Below are experts of layer 4 (counted from 0) of a mixture-of-experts language model. Rows are named router (the router's row for the expert), gate (a neuron's input weights, with its number), up (a neuron's input weights, with its number), down (a neuron's output weights, with its number) and show model dimensions 0-127. Each number is 500 + 50 x the weight over its row's rms, rounded and kept within 0 to 999. Numbers have three digits each.
Before each expert's rows: "comes after" lists some tokens at least twice as common just before its tokens as in all text. This comes from a sample of Wikipedia text that the model never trained on. Tokens count by the router's weight.

# expert 40
comes after: "\n", "\n\n", " |  |", " Minister", " UTC", "- Occup"
router:453625528462485473500496511447556507465484518446571528523545515429554511443554419534429459491456454474507474493492577492509500571427481516411515499569538518549431544504501501525483489574521513446432584492469401425470404527402428522407503573547544576505543525488470522556518552506585517515490521532475511553545491563483558450547445535509387571495474527437399406606559466587536463576506
gate0:541483441520506540547542390413575495503508512342578505525554501566503439431522497508520528473448480490580483523407517486510576529493484559469454512536447536552501494508594450475464511550465495384538559451509428475462408515471472598538443604509512446574544515455558487562426480469533452510500526500548531455512573517486521470523420568534519477395519620435561579487541548560437496525469
up0:534571555555548510564448483499462511425480555454477580482565533494520447449481541502561540497445434551524522544457634531535469504481489504533482511478504555541535549486464443498431473541531539442495543474490491517478464401489422452566436560413464436532545561439484536553414488519538421528420454529477464449443636537341471521571413576497483540488444485466610429526551514533505568478523
down0:512496448469522458490489553498471464473555531502501475494532544529530502507487565443427435452530477521513487547527533498462451509509507531532531532475554547460532438452444466591596423553606480370475488596512509521458582615533486564453530397491476475432568608432411472546501511440445534526642610517474461529556572479603458488493510506448428541492508505591449555475451439479442510504547

# expert 1
comes after: " | ", "; ", "–", ") | ", "| ", " "
router:480522436490479551542558575532497504483422406493607502559540464564529503462525443512451532512425489531510440417523568526473504538467515512393456426481454504612470434514451475500514513435515559439460597451462390436485399506480468447380488561484584433519543542511484579472471486530520468444469611487485400488515485605465560458527490471483446495501480555448521368497527472541506441528516
gate0:454528412500596497588589500461511548524533375524609462466538598471558521491578521508447530521451435542472531506508476511514479513476428410489406414560414517561457515457484495568574548508484558517523503448433471416489456474526398431450463485383488519512480520448555486508488461507580368518550523451540546511427494487609508467552549489539507506510445561456469541447540445527475450473480
up0:505485494500527408528497488391517566406521447544643421447477538461525511528556584457437480465471423512467504542599515466517558492519407497470500402530421450497454526484478495575586497469528527525519527510421416472436479421525465493512412587462545501525493494413507425463499550448557418514493475420487583462466634425559596549516480519493546488522460475488474518474590477534531539519504
down0:450510527530454487478506485523490554585477509584465462534619404503476472542540558496634523474461571532529491441488468566530389439476510545509485444522570609582427475594501454525469475504471494465558486536506360560450522524481540564522535542489387470476452526480506393530529395428461531502512590538496534510575529523530561497505492510530574514478546548412484457503534563444471592484539

# expert 17
comes after: "1", " C", ",", " P", " c", " p"
router:478535472521518524544540561426524521555452463469517568537543524530464459534527415500478462455478505526580491450483445435494490502460503537443515474482511479540446563466486580405522476580523539464464521567409499451425391565431472494407499470432579455496605538509388586470428508501538435514405580478517456510504452597483465420581450448523417491456518551475424435510598530565450477526431
gate0:570483450473497461418505520472501493497483463473522500507386558477455553508486509544535460422462479520511462556566496440514454443452439504422547433517497436480592601460470544521512409618537484438471494449573426527469495479512487445515502492453410424497581538562422556555520437483447564425444504488519481527455456520506535458423449515545329493505436566491479457437550496451444444524625
up0:457535531548626554535573604474452570480501457480510501519542494504579487435496486527504437544536492549477489473403500512540491554471564481506490447501406504528476475510538439447475604537491501534645536483423513540635469540513503468481445527469486560573487528578508525471373498506579427591454539512476543484474553439603474513525502484556622453573574397489499513501471513559537517538493
down0:496574468464546477530438548478456498443476489440406483470517544521599514502408560483482494574481538486530528464499477539487519480469481450477532455563515568545554451560572563405532454578515415538474534462493566456463520579587563530509521574444453583552499501509549594496459543462579453535529515570550394358494517510564457471468497450463505453586535453517425557520615449580434532479523

# expert 54
comes after: "\n", ", ", " in ", "| ", "- ", " ("
router:526558507454537535431462524489474518548525522528556510546539486474485508544514443519473480507498467516489469456485540563540401505475414478439473506422607375610518483510385513490574544490483495490468584520518446466437500498484500486429485491484594475534540487524454591518373555429506457519439562499625483527614513587501509419582399527553387495467472538418496504503549504567445475562519
gate0:552527521612481464491549583577511557587549487479532507544517510465554449565497467577426549522495577485436396482614474526550545518468475504481467471439526522543470458480390481454508582485451399463488416396493484447556512459596490568528508402556503530524550603632519456542471556524523512476439524496495490491503436467454473548477565437501574536584498532550493470484518493447473473525402
up0:514457485522460458472484491497535460492510450467598570479540558486536452535497471509466516525503515511434535545606437599503528467503557561503483411507493522528425456484398491527518583464429521523532536488526532589532468392523532523570483386476456605532605593521528482452485596445441425537475477574560564461479440487490463480443631487571405477529457585516454476444511560477507536525418
down0:454471564397469563424476520491531487518567598472499468487547512469555503514440433512324467464490519523422491496517546540497499495461513488573606521522526497541545485544505515491505490486597513467429544475487462515488500502504551449523490430394511530581416466573562538433389424483467459533477493512575598542499492595447480451452541564507582445557444596465548585475461485441562469558470

# expert 34
comes after: " ", " | ", ": ", "-", ", ", " of "
router:495564416521487478492590614520531517387442421497532581557529420471568479519471445560455552509500442510487441427533540530451451498380440521434473512431557465537500542367485515444490531544491573431434520605494464464433483497505517539432563545443521529571569553544460582508473594498525440496501559489474480470584485566439476533533549477482453503494459590503485472524463459511463447564424
gate0:593506447461543393516501464503468522481558396497608538489522576540536534485560471483582482570572500525520445489465545471515456448554397635489489508580493520615535504581526500486512624466493529484539543485504454426555503501544467601460504509405510505422517516562458532454428485552498519495582539538489526444439579414448498563498467554495574543469484470438554477500557517457602487448508
up0:411448516455541469441398504559588483519447587555537474537568451434462549451450426558490495457482441588512513467593557444535525460517448556471572515490500557498525483529522524518499493424524466420510505400572490449510461555539584501495481547558419549483521474410544465470489544549481431432509402586414520454463473447471575494587501473503526511497520518479506584407641552531510444469503
down0:474550437483549525515455475537465419417514511546487515555401500598480515479395464498480436499435535498464497525536587532528484449387571433550450457469507558474513479515404522578431414479572482510529532389511565526506381536548451490437583486469406544469484443560383418478537512482524527457440460493562605455442512577568520458478468457525532490510496516452500425510563482476524549521540

# expert 30
comes after: ", ", " in ", " (", " ", "| ", "–"
router:426513409475490509489551558527608499423456520480503442552516489571536438484524459566513502506427490485453442471559486460536524514369468510516468451437475475566438488520446518476488532534503589516449565562508441512508417485576484567496495552535540538502516559590365562376402515455566511526444568517475466581563526602469538409540510546557448543486462602478436479526547509567510486480523
gate0:440509489465429485483500515599462421477484510447513475509520484442597458521518465418473570602536506504438527502482514474463485463490492577550619500450449460543494403495540505444538565521481449423474497523510502574511532439515371535607488497333613497544473525463500544453457574451554570475507473525532451514553570515479455467501516474456417529407443572486589496544492578544540457482541
up0:492552537547567563568476503449495561470496531511471546422462547526389548536506478497529400420508386494541509528492506492502510476537526443522502577591428493563531465501514456505569481483615499569523416524495463474411519564499548465449501535583508444509466562564472458555492466599497484414448567480564504450518392533511417465396455439500541571536503527516461536519548518494382505628528
down0:473531591477470572584554516463517572471523458551532553457513486505471432547435560513478513525447551579503569432505492554441542524473480408526540413447511502465450371496560517467468466562574464495479522468375577553516462461457523475489471537427501587528507484465454545473460454486495477492476549486625596415458563579456579514469517440452528436567509573479463583541529476457623484531491

# expert 48
comes after: "\n\n", "\n", " No.", " |  | ", "3", "6"
router:447563490433484555437543618474487527505546363427573541501483442530469537415565457580441482520477445554490466428460557488512451537486435423523510510476491520602528552392480531479453482449534453487473610500497522468436478477537462501423461535450587529429542547569451590495484535555473471477436465490520433556585460584490487528560471499541483566421456572527473473549558588523463489542440
gate0:548521427523468495482474540497606487401555585454488546495531481461483629413465504568503407542597566541422488371456492503523510540465474511591566495441624457448437489568509433493478450557506490447518457458474437507506508523519537530458394536414451455486498557519476557487536435480585448499430467545509574502552541488492550501507519445449492556480526524520374494405478519430489517502482
up0:560508418486515567527553514520524529464514528462587575489566552501576542412473407604501470548510427546427428399570446537585544520467500516578454507453501537511544511533555464535458494547503405384562475446396492484576472432475450537491539530588486473442523424623463486496489540518494494493429433481492510460560477539477530558481505414549533508469400532485433570496481455499532548446557
down0:433445532519487465575469474428528384427559502477599525507488510589510496519485505465404494509602500527465495493481507484557507454467542536486513487474481463484490566439595467506466610506461536472503466497512459549491478417551550573557558573499517370452472508562469501507401578505469487504446477518546462476405499524413398428496554566516505504464513490473398624505372494531537447544429

# expert 39
comes after: " in", " of", ",", " for", " to", " on"
router:437558463446515516490535536467592435514461449469514517535502511567438478403549512534437434497471481500415488438469511497482504552474386519439409452420524432535497539456426532485550427547433559409461505523513504393497447530467458511417527577491545504541556603553464555513400569491544443508515495521594486506543560498487564434542474451444461453408513557470399489455510431508439453541411
gate0:489499466497376471579578536514526458482595424444439508501479586515470446509580479460513477506500509505625449607508558496461581469515569523518563476509487521556524575402556538521554511618488476482492493501508463466421417491488599508533493526540514414557534523424512539388388495487459477520435496452448494547509433450556467467557469494500419468556501561534536542587547585514426492478520
up0:561444659541590518455470559422515497462474481523499445513568479489521576530510463476501502420474490436485471477611425524399441472528466486501514459493445598474444444570449514474464533467547588434525574587518486517579452542602453398470500450548383534442536534566373464520452495485474476473480427525465495504462401495529457476515466550495573548462505510523490454487478505455526453486437
down0:500524533525425577419552457500606586530571557551437484486500470586538542560515633445491540458455488503456474549554552473564484554437456488472452483434502502613538459579507465605441542438466509563467491589521636516572487505522500493559523498495467420515528509600464468555492454508452495429520484537568431491553450518492542417497508497450434531436464491517456425437476444413485531469474

# expert 41
comes after: " the", " The", " in the", " a", ", the", " of the"
router:422508427493569459470559551462596490455472482478488519577575464540514498461564532526484418548433469568465469430493475537472506540435444463432466514492541374549453483474448485442566546524447509465439497490390434481407446545511434512432519517461535520547504501548416571460513522488574443469387488545517424505504566550368542414531491488512453478423516575378460473503519486505455524542440
gate0:496453498557451486468474528559467486513551512500494537432575453516506477478439522463525457479521441579556435499527441491478485525522567515538447634457459455529405591459405498565599508474529382517518548473378401476514522480471514519433500558446493488503522482453495572486475488490544426566450416437468548463456419559597474517462484533480484366497411520440491446517566473497463600542567
up0:486544430509511402466446482615580536493451518429500440523555596461554551521408480546555531436484548590481512438556481425558552521525471509463431572534480499527458494549405543468500460555499441378561544511479455567567524519505467608460475554488498554530452486477512446421513454521457480495490411484433576545439612511541504509482409562523572483495447493492409495564476506586459499463537
down0:442526550473523495506486556522541535465514473517377513535476519541437461455480575466538434452486575425541411473507416466510557518479445582470416530548474544586553515498393493451456448433530459483491424424473501522499488376484424570502454544464538414395529533482440481447477512546515432472507454463506510534500500435485533512493383514431518507348499445608505579480495530468509431556535

# expert 63
comes after: "\n\n", ".", "\n", "s.", "==", ")."
router:502537445476583472475467567477500418506502437489533502549535477592470497479522482560491438506342517503513452419506497488525509543493403453431442554397590500585526503469562500467585475521498534425450592466480430505409483554476489552435523527411518539477557567558466495463452538502524524430390604502543443598525485449545525465617495526439469474454489476511461493496539523480395444476528
gate0:459485574495563498468481596427589452523454515576511466500460498473455488444560529539456467407510441471414445501559517526493391551550660429490478521450445546434510447503452527450517545493425513514514416507501406490554387483492497539489453446447452501534485553543565443418436498564499553445471534557567486515527570496515522475482485471457473515417439454441540463420491539531515558633456
up0:426493489437425562543490477468535516479462632503541467474549489654551518450500460444442524554459534521601471540455476496538505571536413516497459494577547472528432479464574559520480607553488454404484497565504525499488580468533494442550450526463502393455557462512452534574572542425465493509535505477499557496451603545430550505462468483577453531481496548541518439494481430437408556454583
down0:488493472431492568399471434497532520486561454495527505528522508532518514605515508548563426527505592479549563557523550477509435507585391492462554467504489521530570494452530549450551401597504451439450539486567526527525544566446480387464562578465508593498518496589467531544466494544504548507473444541485477489558500504454482408528500548428438502500600514637492464592468507476502483360530

# expert 13
comes after: "2", "1", "–", "8", "87", "86"
router:507480471476458581476572520473490421482466438470496442541492488509480522495497445478431480529410562579443422376554473450395477494550388582366456524387511462589455511543542520463500533504422595455495520563448487433535474512493461574497524489526480578541511492526493571545463467533549477464468581504530401544471456570414538513533437442497411565516505527443454488525586480464515441520495
gate0:560526413577426509448443497483518478466487466551427445374493532471517459509539522554534575386517564538404483482390564503388453443522527486482570590528559410550475488520442509508459464507370507532443468514564479441467526542485586505483455486428490444529491458535528527582472486463604504524449541443412389521493505500376535490538459489493459497542538492551479472566474489512503523441497
up0:424449441435463552600537492486535542591498531497539517516540498480506581450435479505455474536445522414564511450545519518393511549551488502620492478504517477463509486499611474476464490527526497532558617513477379665544554525445492474480494555536546556458407575520475414512440450491418506535602447521564474466551526439503559477481534495481491484472477562449475507457554600495456524438450
down0:532474526466463527407500458472505447419525497478485439519546434486502393549546469505467504513582533571466547557490404417558513463510447506505506563458570633519466480434434501401474494445590509512504489517553530421425547474494563429539461493375505427453550413550543567549538574470534470485471542523547479423511448534473424547441443565462483441522449504567453496456629448503499494538514

# expert 15
comes after: "\n", "| ", "2", " | ", "1", "–"
router:533564440509521490493501494420530468449505432480550526523511509489532498501508406506491475519383445579477378371472545543471512551479443518419403545467470447564429484449441560471541545471508571474450584553467439464493425494481464473406494543505542486480581562542433579484459600496536455447471560479519395509502476579368511508572532496471476564488488573531415436515562496547460476518502
gate0:541558509488434461595570429404491503554500510499571408599461491482506424430498539481426463499441566484474491501481541560558632501519469475556508556512534509538500472437445579591499461521545586483510494508509394453466505484506489521541504468536433518532651628487484596462509527519467482512501457533560502544452475503482540399453503569398473429543461566553507538492466536495592468447500
up0:501344516539487585484440487561514523502496487493537550553515392535501517423519498483502608548458464500538513485514535462489474563516477488521513406486404490460492495613515367481451469483537498454483494479519522584509482506538455519484494499503537521582519490464556530497529465489456441463465474464398409538597468456504401493501456483450488644512547460432502553434528670430474576525491
down0:528559501601446505477525501508497475458497450424540415532426459506548418454434497442468534464486467486471534581499445437518532512559542598529513416455538555584492564500382549576457558467507446532537486483580480534479522551465454519509359510446447418534527592594493469470467559490547497524463604497552518526504492566490462465542487454475569527443545459502406421483496597550498400485560

# expert 22
comes after: ".", " | ", ",", "–", "°", ") | "
router:514618394443495528553531600442446493508386419456595466523492471512474469481501426487485454515349461494523387479487489516524464549425468535488473525508531502589451564480485540483577495452475543444519491510502424485492516461479482535421513520459508506511509585455471528463436492444524419493431637537560422514510453547480535483536485510531438489410488607496394439535464462574522467495443
gate0:564553508483541463512515510473485559454496454484618469482429459520481443505514543546521473601458550437475493495499465561430409517492450536549421554484549516426478558398467550469513383470401498567421501463520544449500522545550439535501474524434465518500530572498527502523433424595469438527475525592607533433491536355424500487525496447547456498517522566541403497487557467519505448515395
up0:461579573432404560506501580495527567557485450579614502499480464633521436525479462495418490538504505460486500550507455545505496532500469553454470519433582491441539567440473531552480367388518529497460533476594505408611506531472536503481457554545532499511573615527519500615457521512463412494484499509539477462495464444452459481421436464527492512466471560521450413491544499516532451443540
down0:411481522531487564481444486571629437430466603498412479614502426439438505554528456519515561500517521482580533472592443425518635424476439435458522453490529468512492555520481536547392540594495530526477545525493559486491475556525577512529521524560439546446462561537449445490512451466439524401459516505466520549472500530492500457521466536537434518473492365541453469479503577448500483535436

# expert 27
comes after: " |", ".", ")", " |  |", "==", "==="
router:591573544461428549456570507475441424483552491583456456452576546523557472438464511424504427535436509557479544440596522556571435487451528476471488448493476427494518473541528602426451492535500515550443501487488453533537421477414482522532507565479486430573482504533554562526511627540496512495453451478572413475439440489452448425451506446454450491467577533453414472584445566448476503567560
gate0:563434470382508535577543503513490518497465526493561502591511439483541492459415524518476439509543424355482605434544584524467390516518406489538495477492497472514519485476520500461410471518469528465449442468523535428480370526371538506463523578430528403498545574498526492506594383531540520506515549521560460499458499512511569547463511497467390477554501522453480466515538482486493500557423
up0:417504400574442495586458477508442521549499443598467551483447513519510465505505503494547579498550561511454562536486523439562611435520560424463480561432501535489542514547513498524565533496457466508517486498496484551519584567544433494633467413525614565431539594535431508434453461558437467524435571489517518560563492500510416482539472414540585503512554499574527503460483581455496463422483
down0:514472485501484484534564494572430521566502344477469490495561556502537527424471452482451473494522447401526439429557529474533581566492439536495548463460407468527505492487469495496475511478526493443355440444494443542507507430489556465523489504440528399542542531532542560516635528504509544470478541513575570516559459543498465478430477410534501498479440544409433523443451342453465552477468

# expert 28
comes after: "0", "3", "6", "4", "1", "5"
router:555530530440537570521518611440566401475413467547515481524512483472473454447486392542548566472476530617540526525522519504515432476502527471522557496522504453524407459403487479481527478471542519513478517446504430393449467511533495491418511501457575491502480559536423570502399535479481590573398571460516423509483450485458518368449471504549410570488506487514484424553542492520502563464383
gate0:523601458450533547480553561514559417463535392512532472617446446548504456462531508565530521494469503505476478565522467391486438511559377419522513457467557506604516425455480503477579479583558460385511497429466476483483428569485487530489487482471401569460424463556446444455527553582539523503456448556508553551440497516545518563471539509529567528453469573467507598441490456491516511507427
up0:394485546571501587516500380470475508495484495577408500486456567441462489546466502434503571464525502451499488514460428492585458512441590475532485583483460565413449502535540473539494482439444511620467562570466512533597536450511557469544481538562430548499593540458470500537542547439438486494520569483495538597633495505528523517524443443443452542561451463464535502525550470542500625506548
down0:471485560517569398510488461586525560487459532474631486521528551497570512442485484446419447535562410518478429529533530489580473463554446589420513503467530482592513463477559510507508514629496483597537538496503499602497365561535508453541495574436512521570509478472551536542505459611462495450515433468501548477460483452401546467502480512491429498582536578543584522509471502480482451498584